From a checkpoint of a small mixture-of-experts model trained on Wikipedia: 17 layers.
Below are experts of layer 12 (counted from 0) of a mixture-of-experts language model. Rows are named gate (a neuron's input weights, with its number), up (a neuron's input weights, with its number), down (a neuron's output weights, with its number) and show model dimensions 128-191. Each number is 200 + 40 x the weight over its row's rms, rounded and kept within 0 to 999.
Before each expert's rows: "raises" lists some tokens whose logits its average output raises strongly, later layers aside; "comes after" lists some tokens at least twice as common just before its tokens as in all text. This comes from a sample of Wikipedia text that the model never trained on. Tokens count by the router's weight.

# expert 14
raises: " and", " of", " in", " to", " with", " for"
comes after: " |", " was", "|", " is", " were", " be"
gate3,175,202,177,158,183,158,97,298,141,249,136,152,182,223,232,216,206,258,144,210,171,201,217,215,225,201,229,144,97,167,223,107,242,189,164,235,231,149,155,196,230,250,229,225,211,200,217,131,202,244,290,212,242,213,183,235,157,172,236,188,217,150,216,192
up3,142,175,213,172,203,168,149,284,121,283,124,103,164,206,272,200,223,272,162,218,224,228,205,173,215,228,261,159,190,182,190,97,304,176,132,223,180,201,180,217,211,211,240,190,237,164,193,168,214,200,270,198,191,187,187,191,196,198,253,226,169,194,191,222
down3,205,243,259,221,251,199,171,164,177,193,231,207,103,229,206,160,185,195,173,221,213,214,224,199,193,213,185,215,176,147,195,223,255,237,205,202,184,215,210,163,195,228,166,199,207,201,104,164,229,191,169,141,251,165,191,182,181,226,163,165,113,176,214,210
gate4,177,193,226,233,206,222,165,170,163,126,220,210,216,218,149,175,260,218,160,226,174,237,233,198,117,199,247,179,133,205,250,213,191,177,245,228,193,219,150,209,166,201,212,194,227,193,215,163,216,127,199,236,192,202,170,202,200,231,216,142,238,151,256,156
up4,152,166,182,208,233,187,179,194,135,145,237,210,246,248,163,202,275,242,146,171,171,229,226,168,144,199,198,174,127,168,224,258,182,182,252,202,195,198,175,159,139,199,173,179,140,165,215,191,181,148,164,240,209,195,173,226,194,191,235,211,211,200,244,133
down4,217,121,243,154,227,203,121,256,233,218,225,246,256,187,163,209,207,218,186,176,185,136,234,252,212,226,173,234,238,216,137,188,199,222,202,242,219,159,172,208,265,180,188,172,189,139,208,177,203,149,244,156,262,170,150,250,139,197,188,248,262,164,152,238
gate5,176,217,166,197,220,139,166,230,180,219,231,195,111,200,277,221,252,215,244,216,255,192,230,143,168,193,262,144,177,243,181,262,173,252,176,185,159,203,155,204,186,155,189,194,195,259,174,294,245,170,221,155,180,223,225,243,165,203,254,206,163,171,243,180
up5,145,216,157,216,213,176,180,239,208,220,233,177,128,202,268,204,298,243,185,214,261,208,224,193,178,184,294,160,183,206,203,236,206,271,182,189,113,131,155,159,200,181,212,214,215,238,201,265,204,166,271,153,161,159,232,245,207,241,223,195,182,157,230,164
down5,164,196,114,195,204,192,192,168,140,226,229,186,162,159,221,226,170,187,251,184,192,185,220,193,200,219,219,121,173,171,294,185,223,188,220,227,168,179,133,203,235,206,197,175,165,168,197,200,198,172,193,224,163,168,219,196,232,177,199,119,270,192,234,263
gate6,237,194,143,284,213,220,159,202,213,212,233,204,183,149,216,235,171,139,168,219,220,171,197,241,227,279,239,203,131,132,114,248,162,181,167,178,168,173,222,131,139,164,206,191,157,235,176,206,170,179,140,166,243,181,157,228,162,196,227,267,269,255,136,229
up6,252,159,115,197,212,217,97,195,227,234,219,250,213,97,203,188,181,190,170,235,238,122,220,223,206,223,245,227,152,133,136,217,159,164,234,154,192,172,216,143,217,177,219,179,189,229,163,221,189,173,114,194,238,177,145,250,209,178,275,257,254,237,136,275
down6,168,169,173,206,211,239,202,225,234,180,224,150,245,132,252,219,158,222,137,225,218,163,152,275,250,147,93,232,186,285,158,230,163,199,176,172,204,224,290,134,207,272,188,166,222,158,220,226,149,173,203,151,210,227,195,210,140,199,187,247,145,201,180,184
gate7,270,202,223,243,210,188,189,227,241,206,203,196,205,157,216,149,186,215,216,219,252,188,172,188,168,229,214,206,172,177,265,188,137,194,163,175,221,223,161,227,184,154,236,138,209,204,216,158,210,192,276,229,159,227,213,209,187,215,240,164,221,225,151,168
up7,251,209,195,243,214,320,164,237,203,231,241,200,233,234,180,194,247,222,206,237,218,226,199,159,228,220,215,128,165,110,221,196,155,201,124,214,155,208,163,212,159,157,230,173,233,204,193,159,234,210,200,227,107,165,232,249,195,155,239,161,229,186,189,168
down7,272,278,200,199,205,251,217,228,140,206,228,203,213,180,232,227,218,297,155,205,158,245,245,194,189,197,168,178,160,206,213,176,205,184,172,240,163,259,186,185,154,117,177,242,200,186,157,190,176,270,163,235,210,288,228,215,229,167,234,225,118,224,220,166

# expert 5
raises: " P", " F", " D", " N", " W", " A"
comes after: "\n", " ", "\n ", " 1", " 0", " 3"
gate3,270,233,277,173,141,224,207,194,163,234,156,172,182,175,138,207,148,153,205,190,329,164,182,190,148,227,243,116,196,206,137,180,186,236,128,229,217,245,200,201,230,256,140,211,196,215,149,225,178,280,189,193,232,196,214,253,213,184,319,161,169,202,264,284
up3,313,198,259,188,175,269,167,192,181,224,216,162,193,197,192,181,101,148,131,240,227,223,209,147,134,173,267,175,195,215,198,154,189,189,137,213,231,237,201,201,233,233,107,227,182,242,219,255,214,206,227,172,194,147,124,230,191,187,305,209,162,175,264,226
down3,140,227,236,176,169,123,273,222,217,195,290,147,146,249,168,160,222,205,227,216,126,185,128,242,182,206,198,189,129,163,170,224,190,248,137,175,243,259,227,189,160,169,193,246,150,240,209,219,199,196,123,168,183,167,244,194,211,178,202,238,215,137,250,192
gate4,246,209,154,167,202,218,200,265,125,176,171,216,264,252,152,121,201,132,278,225,182,190,229,227,217,218,224,206,197,130,236,135,99,263,202,163,212,178,181,226,207,199,229,235,217,263,232,165,141,200,140,191,215,194,114,201,231,145,243,216,234,195,173,167
up4,230,228,136,154,175,246,208,214,147,181,230,211,209,201,129,159,219,187,248,216,152,199,314,203,223,212,202,236,224,135,253,158,110,212,201,175,242,158,165,139,211,178,264,237,206,223,267,211,201,247,106,191,179,223,80,263,216,157,276,244,295,210,197,175
down4,234,211,166,178,150,187,113,178,219,246,201,209,235,201,194,140,214,185,169,198,214,233,246,209,235,160,188,291,248,234,226,192,193,166,167,122,186,164,241,256,184,258,169,253,209,231,218,287,170,172,197,133,182,160,142,227,128,237,159,185,238,159,186,69
gate5,185,250,250,235,99,163,198,214,217,182,170,220,224,197,191,155,195,246,214,252,200,211,199,270,200,227,259,206,199,250,153,222,208,163,220,186,270,266,174,204,168,266,210,131,169,251,163,204,193,104,206,210,251,262,268,172,236,192,223,186,267,112,168,214
up5,196,271,244,245,153,165,169,218,179,192,151,204,230,198,190,184,183,235,214,244,208,187,192,288,231,188,240,185,122,211,91,155,192,141,237,149,227,278,171,199,124,230,199,158,105,275,141,220,169,106,239,192,168,268,278,185,200,144,204,135,240,179,203,218
down5,198,250,224,216,235,177,171,181,182,225,239,180,80,241,240,158,208,188,190,172,221,148,200,210,233,169,243,145,169,197,112,194,222,197,193,229,208,223,190,163,215,300,265,214,152,136,222,252,198,273,218,224,231,117,210,234,162,186,244,221,265,214,231,161
gate6,206,128,232,223,112,193,272,209,191,216,87,257,193,162,202,291,163,212,172,195,260,154,222,208,228,208,124,148,279,179,263,171,164,180,193,160,239,151,209,213,227,148,178,238,159,183,164,194,152,198,109,210,214,247,220,148,176,86,172,219,208,147,179,179
up6,150,112,208,244,174,177,252,229,194,226,105,205,150,153,208,238,121,212,155,177,208,180,202,173,215,159,119,156,312,206,247,211,221,183,224,183,253,141,179,172,197,200,195,222,107,195,234,195,142,177,128,237,182,257,201,164,188,142,127,200,214,173,193,208
down6,221,160,218,235,154,181,226,205,238,221,221,205,210,295,111,181,154,212,249,217,254,201,190,116,205,194,144,177,190,224,227,162,201,187,146,255,241,221,158,220,168,216,182,69,221,223,229,182,228,236,199,134,217,172,140,182,193,245,230,232,168,152,208,192
gate7,126,213,209,197,141,84,160,243,258,204,243,159,179,162,165,203,160,183,207,226,95,196,230,214,194,225,168,202,154,257,105,225,195,152,175,153,190,244,231,194,202,134,220,267,205,213,253,159,216,278,246,271,230,173,175,216,198,186,255,239,179,108,208,292
up7,147,200,186,190,165,170,209,212,262,253,264,138,168,170,171,197,124,153,174,206,138,212,205,200,225,207,201,196,154,216,106,163,245,161,142,122,136,224,192,172,223,91,186,232,195,191,223,140,244,265,227,214,172,170,199,225,227,190,263,225,161,173,214,265
down7,228,155,250,222,143,163,161,240,128,276,177,234,150,166,172,182,199,171,159,203,235,225,222,167,179,190,286,237,193,235,230,192,251,170,201,215,146,177,203,198,128,244,206,297,200,282,203,163,241,191,161,167,178,131,226,252,160,172,238,230,220,216,152,232

# expert 2
raises: " P", " N", " S", " H", " C", " G"
comes after: "\n", "-", "|", " has", " had", " •"
gate3,66,153,225,290,155,117,193,202,195,179,207,141,215,238,155,250,217,154,210,229,270,194,228,215,231,225,198,119,212,228,202,225,178,185,240,235,201,161,205,198,207,193,202,137,208,215,235,108,226,187,168,154,158,214,199,218,247,187,193,241,153,213,203,183
up3,86,227,176,241,153,74,205,235,217,210,235,114,197,247,162,261,166,195,196,241,248,188,241,215,223,198,164,128,234,249,201,244,180,183,221,243,186,149,259,157,188,167,213,189,243,189,241,163,236,166,157,165,166,198,192,202,252,143,164,269,141,173,208,191
down3,229,190,137,236,281,158,161,249,314,189,214,187,259,156,244,195,158,250,177,236,187,205,252,176,179,121,189,157,187,222,231,256,211,117,167,221,143,181,223,233,174,279,226,209,223,178,152,168,313,226,142,234,227,180,205,201,205,149,253,155,240,207,134,161
gate4,188,279,226,205,181,232,246,210,234,183,205,181,183,183,214,230,186,173,203,242,205,199,233,190,200,206,236,283,247,309,179,195,251,211,228,199,215,141,202,208,244,196,199,191,217,240,185,156,277,246,289,212,206,183,230,199,235,170,254,211,175,226,168,158
up4,207,265,171,215,171,252,248,219,176,176,150,209,217,167,226,232,177,157,154,244,173,155,235,210,185,229,187,206,207,226,197,202,235,237,148,185,228,175,203,280,249,227,193,219,221,263,208,190,281,252,265,207,234,191,222,169,231,164,227,180,175,229,175,170
down4,237,181,179,208,128,140,166,213,191,144,235,145,164,148,231,227,156,204,242,176,126,188,129,230,176,199,184,251,149,231,179,194,179,224,166,253,196,208,196,137,248,181,128,215,223,162,284,193,209,172,206,240,227,184,191,245,167,128,186,124,221,244,201,143
gate5,100,165,179,237,208,152,169,163,165,162,180,194,221,214,232,186,156,232,181,234,180,199,202,145,209,244,119,171,210,229,197,182,193,198,267,254,187,184,243,246,218,194,189,198,201,212,256,206,205,207,171,93,220,174,168,216,229,221,273,190,213,249,164,224
up5,152,148,139,246,170,205,193,173,174,177,170,222,196,183,177,191,153,270,133,197,153,259,167,207,207,169,135,160,151,241,232,146,199,106,187,204,143,172,211,193,183,222,183,165,182,218,256,179,230,212,156,130,183,146,121,193,215,202,231,205,196,276,182,205
down5,207,137,212,209,204,215,264,185,227,234,227,173,118,240,237,194,227,171,154,249,205,204,145,184,169,145,232,290,222,195,172,207,232,182,263,192,202,197,233,174,234,184,146,197,238,176,185,173,145,287,190,137,236,214,204,126,260,229,227,165,216,207,139,177
gate6,186,204,192,215,248,142,240,180,241,232,168,148,179,242,193,198,230,218,208,213,208,166,146,212,108,206,225,169,165,144,135,221,217,221,192,139,210,196,233,141,204,249,230,228,174,151,183,192,192,221,173,166,212,186,178,208,151,206,231,191,274,196,197,194
up6,197,211,183,217,222,195,168,186,277,235,164,224,210,210,171,189,177,169,176,261,200,160,162,189,92,216,205,138,158,191,111,200,234,222,205,172,171,190,185,147,194,224,249,190,162,153,167,204,212,242,180,198,228,203,241,195,193,215,169,168,264,180,264,157
down6,231,200,203,215,250,216,208,228,252,233,216,166,232,152,197,194,174,225,238,170,222,263,194,235,164,224,210,192,183,158,211,225,215,199,185,159,199,90,165,227,217,154,178,215,141,196,257,216,241,221,158,234,140,165,162,225,235,216,235,166,176,255,157,175
gate7,233,178,205,298,259,168,233,248,87,203,166,210,271,152,209,130,199,134,169,206,209,192,205,160,156,162,228,235,174,260,210,247,204,212,178,176,274,231,200,229,227,237,276,172,231,237,141,167,220,181,196,194,139,166,245,249,208,217,261,169,182,163,148,218
up7,188,180,155,283,245,199,252,262,117,186,122,191,281,178,169,141,222,114,184,166,200,165,194,193,167,189,214,254,145,264,185,241,191,229,175,152,278,192,262,268,220,205,220,193,200,236,171,186,197,153,209,240,166,222,261,264,219,216,255,184,237,216,114,272
down7,218,160,174,216,148,144,204,201,250,256,242,226,240,162,241,181,225,155,214,158,196,172,196,251,180,200,215,214,156,236,224,215,242,251,219,190,244,230,178,162,163,112,250,150,168,188,172,255,156,149,241,164,236,134,200,232,203,210,185,273,163,180,162,201

# expert 17
raises: "-", "\n", "In", "On"
comes after: "\n", ".", "==", "-", " =", " =="
gate3,195,191,149,230,260,158,185,203,147,257,227,169,161,185,193,176,209,195,182,250,237,216,237,165,206,239,245,224,255,218,145,195,206,194,134,208,248,194,251,189,244,163,186,206,138,235,123,149,129,163,197,172,213,164,270,278,188,300,162,157,171,244,122,268
up3,196,250,176,233,219,117,220,195,187,251,232,213,164,158,154,154,221,204,164,215,248,173,220,159,219,262,234,177,285,250,169,199,260,192,149,226,214,211,216,189,210,145,167,154,149,264,116,186,155,126,178,180,218,146,263,237,173,304,161,195,205,167,145,290
down3,238,262,185,219,173,219,154,186,225,225,176,131,174,266,209,234,250,200,201,199,188,192,197,234,155,183,245,213,158,242,271,154,151,233,207,205,268,169,172,175,161,209,223,192,108,158,195,186,248,171,119,280,245,136,197,215,146,191,222,219,237,129,264,170
gate4,226,164,168,184,129,166,212,219,176,179,169,188,148,196,273,194,207,234,179,208,195,159,194,195,258,190,177,185,191,186,222,199,187,213,255,197,231,251,131,234,171,271,159,181,162,197,265,177,229,264,241,166,218,200,207,211,166,160,128,208,163,236,199,251
up4,200,182,176,198,196,190,244,194,219,187,166,174,160,224,199,230,179,231,198,207,167,143,211,224,262,167,152,211,169,166,164,181,172,187,214,221,240,259,158,150,211,238,195,167,172,172,259,174,216,195,206,171,217,195,218,247,185,138,146,231,160,189,184,233
down4,171,227,238,200,229,244,164,258,220,163,136,193,170,239,155,192,148,141,150,222,238,140,209,206,250,178,246,223,122,227,184,207,218,234,210,145,257,169,145,248,158,273,195,233,205,242,186,150,180,253,68,191,193,220,165,144,187,146,161,175,144,190,219,187
gate5,210,202,206,175,155,151,265,242,183,197,173,225,222,153,192,223,259,158,225,248,171,204,175,181,223,276,156,103,269,218,209,229,154,238,230,155,182,144,222,202,194,154,203,183,187,81,183,188,214,284,255,156,193,198,266,161,157,217,187,176,187,170,241,154
up5,235,159,201,143,120,165,242,289,142,138,227,205,218,188,179,229,212,171,237,208,227,228,214,210,201,275,155,146,211,203,232,216,223,272,250,188,227,176,264,193,202,182,203,168,226,138,194,117,203,215,238,149,219,210,274,152,207,156,200,203,196,221,223,132
down5,294,226,233,194,168,242,203,212,158,201,231,201,271,186,189,119,258,211,259,233,176,218,191,136,228,257,214,173,249,200,152,135,229,209,198,190,174,192,215,174,163,95,193,177,158,241,161,178,240,216,173,263,216,221,229,175,210,147,139,218,241,239,201,252
gate6,198,142,182,202,210,236,222,182,237,142,128,228,213,244,201,148,197,224,221,240,214,252,211,131,195,232,157,201,231,189,223,204,177,263,193,222,125,287,224,160,199,227,178,149,275,207,198,218,216,136,181,232,200,170,168,207,215,218,79,219,207,203,217,201
up6,201,168,212,228,223,223,227,117,242,121,170,207,223,192,182,165,185,190,212,269,238,239,198,165,202,201,217,279,223,234,143,173,175,264,196,178,197,281,223,155,220,243,195,158,233,182,159,189,220,165,176,245,194,213,183,216,243,246,82,190,153,165,209,201
down6,223,194,209,209,298,270,151,139,176,141,205,196,151,202,159,120,194,135,222,211,241,201,206,254,167,215,220,255,153,201,276,212,184,200,240,93,217,204,232,145,170,154,227,222,182,276,180,224,175,228,223,212,254,202,185,184,242,189,214,174,213,188,175,134
gate7,227,217,167,306,220,155,253,160,208,251,190,225,225,225,277,183,162,164,201,156,225,234,184,206,304,235,233,166,224,204,197,119,246,193,175,225,197,199,170,80,116,225,176,183,158,166,255,233,240,198,252,171,307,187,119,234,218,131,169,141,169,245,243,169
up7,274,244,190,266,249,221,279,187,206,277,224,155,214,186,272,182,167,145,203,195,228,234,188,226,248,235,220,213,185,210,147,196,185,183,235,209,164,222,144,167,164,234,180,153,205,170,250,128,232,214,202,197,334,179,95,180,224,151,156,188,183,254,269,204
down7,213,159,211,233,213,256,189,187,211,260,216,144,211,223,161,189,231,177,166,212,204,219,149,179,225,159,207,249,137,189,226,269,199,218,234,280,201,202,180,155,153,147,242,161,217,140,203,172,226,166,217,198,264,206,205,220,218,214,208,121,186,231,221,215

# expert 13
raises: " A", " W", " M"
comes after: "\n", " ", "-", " 0", ")", " 1"
gate3,214,191,209,113,225,222,201,162,190,152,109,198,219,170,250,231,150,220,206,202,195,242,206,198,209,172,244,244,139,103,214,141,219,194,198,181,232,184,275,170,257,213,175,197,232,229,156,195,186,170,174,217,176,256,268,206,136,189,192,173,163,175,148,169
up3,196,255,197,172,228,226,250,237,177,176,180,176,305,177,254,210,121,190,201,155,197,225,238,239,213,167,235,223,193,156,248,163,170,221,248,174,207,235,233,167,206,219,202,171,273,214,156,163,225,164,185,194,250,249,246,216,161,203,182,143,125,193,138,199
down3,230,104,191,160,226,192,258,260,198,152,197,231,161,234,206,151,149,222,234,178,226,132,194,211,197,244,150,174,164,185,190,194,149,160,221,164,172,246,170,232,153,233,210,263,193,182,189,137,235,229,202,184,210,224,207,270,236,159,181,171,212,192,201,190
gate4,230,170,217,182,162,236,154,253,146,141,156,173,190,170,202,201,138,203,179,172,204,155,157,177,231,262,152,229,246,212,170,141,198,181,124,170,178,170,197,189,226,245,222,264,231,237,214,200,199,130,264,225,316,251,160,254,229,147,226,207,194,127,213,204
up4,233,166,217,192,169,228,172,247,164,210,181,183,170,200,187,189,129,203,179,210,216,182,175,164,220,278,173,201,232,193,168,189,168,187,194,212,210,186,200,188,264,231,193,237,287,227,233,195,209,181,264,192,268,216,180,245,274,174,197,252,163,134,212,237
down4,204,219,185,129,193,174,198,213,191,181,155,179,182,224,213,305,169,182,202,149,192,204,193,213,283,222,152,157,212,169,165,164,240,186,241,184,171,221,204,203,171,171,204,192,162,208,113,182,171,140,209,244,205,147,168,240,189,235,183,133,212,303,149,231
gate5,213,227,141,144,245,212,199,220,178,198,244,207,189,220,219,192,170,285,249,240,207,236,149,238,170,257,148,164,168,221,191,125,184,231,182,224,192,188,143,200,221,199,226,196,173,262,123,228,212,189,229,170,208,239,198,228,237,179,228,196,122,181,200,171
up5,215,259,184,159,238,207,172,224,217,218,244,192,172,234,210,219,211,274,175,249,181,230,158,259,131,235,176,167,207,161,173,115,134,254,205,188,200,184,147,247,248,186,301,195,173,221,142,181,161,174,216,177,202,162,160,254,227,183,217,183,162,179,202,156
down5,241,268,90,140,214,185,218,231,201,196,262,206,137,199,258,166,210,107,222,282,164,129,251,165,234,141,229,240,246,240,193,166,216,191,143,170,165,183,166,140,160,149,216,179,241,175,214,207,193,263,133,170,198,171,220,222,153,109,201,196,157,141,199,201
gate6,184,335,226,218,256,191,208,217,213,129,216,165,210,165,147,181,219,198,135,199,233,187,187,158,205,234,201,190,164,250,136,150,135,247,180,111,189,201,186,185,136,196,173,192,234,158,200,225,214,207,166,115,239,185,152,188,145,188,177,203,216,221,171,211
up6,152,304,187,265,235,213,190,229,189,193,192,186,234,213,118,204,213,137,130,191,200,219,208,171,208,196,197,172,164,226,189,87,124,170,235,153,216,213,216,170,140,170,186,178,172,128,254,230,212,243,171,168,209,173,176,219,187,160,162,197,234,266,175,208
down6,213,185,193,193,242,152,220,184,207,207,152,240,187,206,129,229,196,182,285,135,175,202,204,134,107,213,122,169,166,169,120,207,198,158,206,227,191,171,228,235,146,229,172,245,248,233,178,182,211,192,187,140,193,138,236,246,215,155,213,209,216,185,168,212
gate7,155,210,150,186,222,210,167,267,134,161,172,196,231,209,228,176,155,191,209,173,240,130,174,224,109,246,119,148,189,169,184,195,243,182,175,250,214,201,249,195,235,214,246,214,218,226,234,216,197,185,272,176,196,249,187,234,221,178,237,194,226,216,147,202
up7,163,179,120,155,219,206,182,225,110,200,197,183,188,190,190,183,205,200,198,216,234,148,185,237,133,265,104,149,180,180,209,206,223,169,170,249,215,190,227,232,151,175,283,188,193,259,169,190,211,152,273,213,134,220,223,197,247,143,148,141,199,199,171,199
down7,159,223,195,140,180,226,234,186,172,265,108,174,185,198,196,219,158,253,154,205,208,255,244,243,204,226,228,195,208,174,124,180,190,193,280,157,224,143,139,138,126,179,216,206,251,175,241,215,194,261,180,195,220,220,208,178,222,244,282,177,198,207,264,192

# expert 7
raises: "'", "i", "ol", " and", "s", "ant"
comes after: " |", "|", "-", " L", " T", " W"
gate3,190,238,166,201,187,201,204,152,143,158,255,207,191,142,238,194,134,203,205,203,209,164,248,198,234,220,211,158,298,161,162,267,193,266,219,187,226,280,198,159,248,258,204,175,194,262,241,183,233,210,205,242,230,187,251,171,188,220,241,239,169,245,239,146
up3,180,291,197,211,168,218,187,105,190,165,200,181,192,142,250,209,111,185,234,215,168,126,178,209,237,214,288,261,236,207,185,204,248,262,196,195,193,221,145,168,217,238,253,222,244,291,205,180,271,244,239,224,180,151,216,238,225,244,212,246,201,225,226,105
down3,166,224,184,238,203,249,130,179,201,180,246,208,208,112,204,173,185,189,163,176,160,213,238,194,242,143,222,268,198,182,234,156,248,227,241,167,125,209,198,176,202,201,174,247,139,179,148,191,165,237,190,176,230,204,180,225,196,215,121,214,221,250,187,379
gate4,172,176,181,192,274,200,186,218,177,222,244,192,232,235,187,212,146,216,192,213,195,276,165,230,189,171,185,141,204,130,206,171,173,194,219,230,226,178,126,274,169,203,194,252,218,201,176,125,163,230,217,168,197,239,268,180,219,216,113,151,245,205,209,179
up4,191,222,235,194,284,197,147,220,157,229,245,226,195,204,184,216,197,217,144,219,209,237,193,198,156,198,183,117,257,180,226,245,183,181,166,265,194,194,126,222,190,209,134,286,222,197,193,156,217,215,231,153,248,272,244,219,169,193,114,155,221,190,205,139
down4,79,198,94,113,223,224,213,97,251,213,179,182,172,160,206,226,198,200,169,147,267,197,212,180,192,97,208,135,210,213,148,215,215,170,179,71,191,260,156,240,167,198,272,184,253,218,194,242,186,153,307,199,191,168,187,230,219,257,213,186,256,234,253,186
gate5,143,291,202,158,264,232,166,232,182,229,276,208,175,148,206,264,213,222,200,210,191,235,219,191,172,193,193,216,243,157,187,225,185,142,170,178,204,244,184,222,183,217,169,186,174,145,174,181,164,193,132,148,226,255,150,197,204,120,162,161,259,229,177,184
up5,155,210,240,170,272,223,161,263,199,206,244,192,141,143,217,244,187,252,222,180,162,175,176,219,117,202,192,206,219,172,191,209,178,145,141,199,225,255,138,234,217,207,153,192,194,138,213,246,207,264,151,141,180,193,182,166,187,168,202,184,200,224,167,206
down5,211,154,209,136,167,245,206,189,221,326,156,308,197,170,231,174,175,146,237,191,179,129,182,213,185,223,193,259,190,194,132,240,137,227,230,192,214,184,277,196,202,187,240,99,158,192,246,232,181,233,195,134,142,263,236,154,189,183,240,199,215,198,240,288
gate6,147,216,146,232,176,253,158,194,209,204,195,232,192,218,150,201,144,166,241,227,212,218,272,170,145,261,207,240,206,164,186,202,225,96,195,222,202,192,201,140,248,218,207,233,208,241,233,96,258,229,250,170,243,275,171,222,145,114,263,210,199,199,249,188
up6,119,232,135,213,202,289,182,203,199,183,154,242,161,218,171,205,169,158,259,200,196,202,244,218,147,234,190,197,222,217,194,178,254,189,207,222,149,209,203,145,264,238,206,191,235,239,242,88,267,189,210,132,271,243,181,180,177,138,234,209,237,263,249,201
down6,199,198,265,188,188,188,177,150,189,151,178,235,198,162,238,172,215,211,230,232,216,189,167,193,255,209,182,210,144,150,203,207,187,114,206,137,204,204,186,214,246,192,209,178,228,223,154,180,253,256,216,121,188,235,205,221,141,259,188,165,231,176,222,236
gate7,170,189,244,237,174,172,210,180,222,259,193,180,181,211,160,171,132,149,208,203,195,292,232,191,189,187,232,144,210,160,225,177,146,181,252,198,184,214,189,212,177,221,167,230,200,214,197,165,199,208,212,223,261,140,244,232,275,203,179,196,212,186,226,144
up7,150,160,236,211,185,150,220,197,220,187,234,152,180,218,215,175,158,151,160,254,219,237,197,233,223,224,261,101,195,154,224,162,130,172,210,198,244,189,139,161,203,182,186,228,159,259,202,167,212,231,193,285,249,205,223,260,277,214,115,201,156,230,227,128
down7,236,137,212,171,179,164,206,214,214,206,285,146,261,222,213,180,177,200,180,196,228,210,203,157,168,251,193,153,199,257,193,171,210,213,243,95,224,191,171,113,185,192,278,196,211,195,148,190,227,205,182,264,148,219,232,249,217,269,236,152,166,152,182,210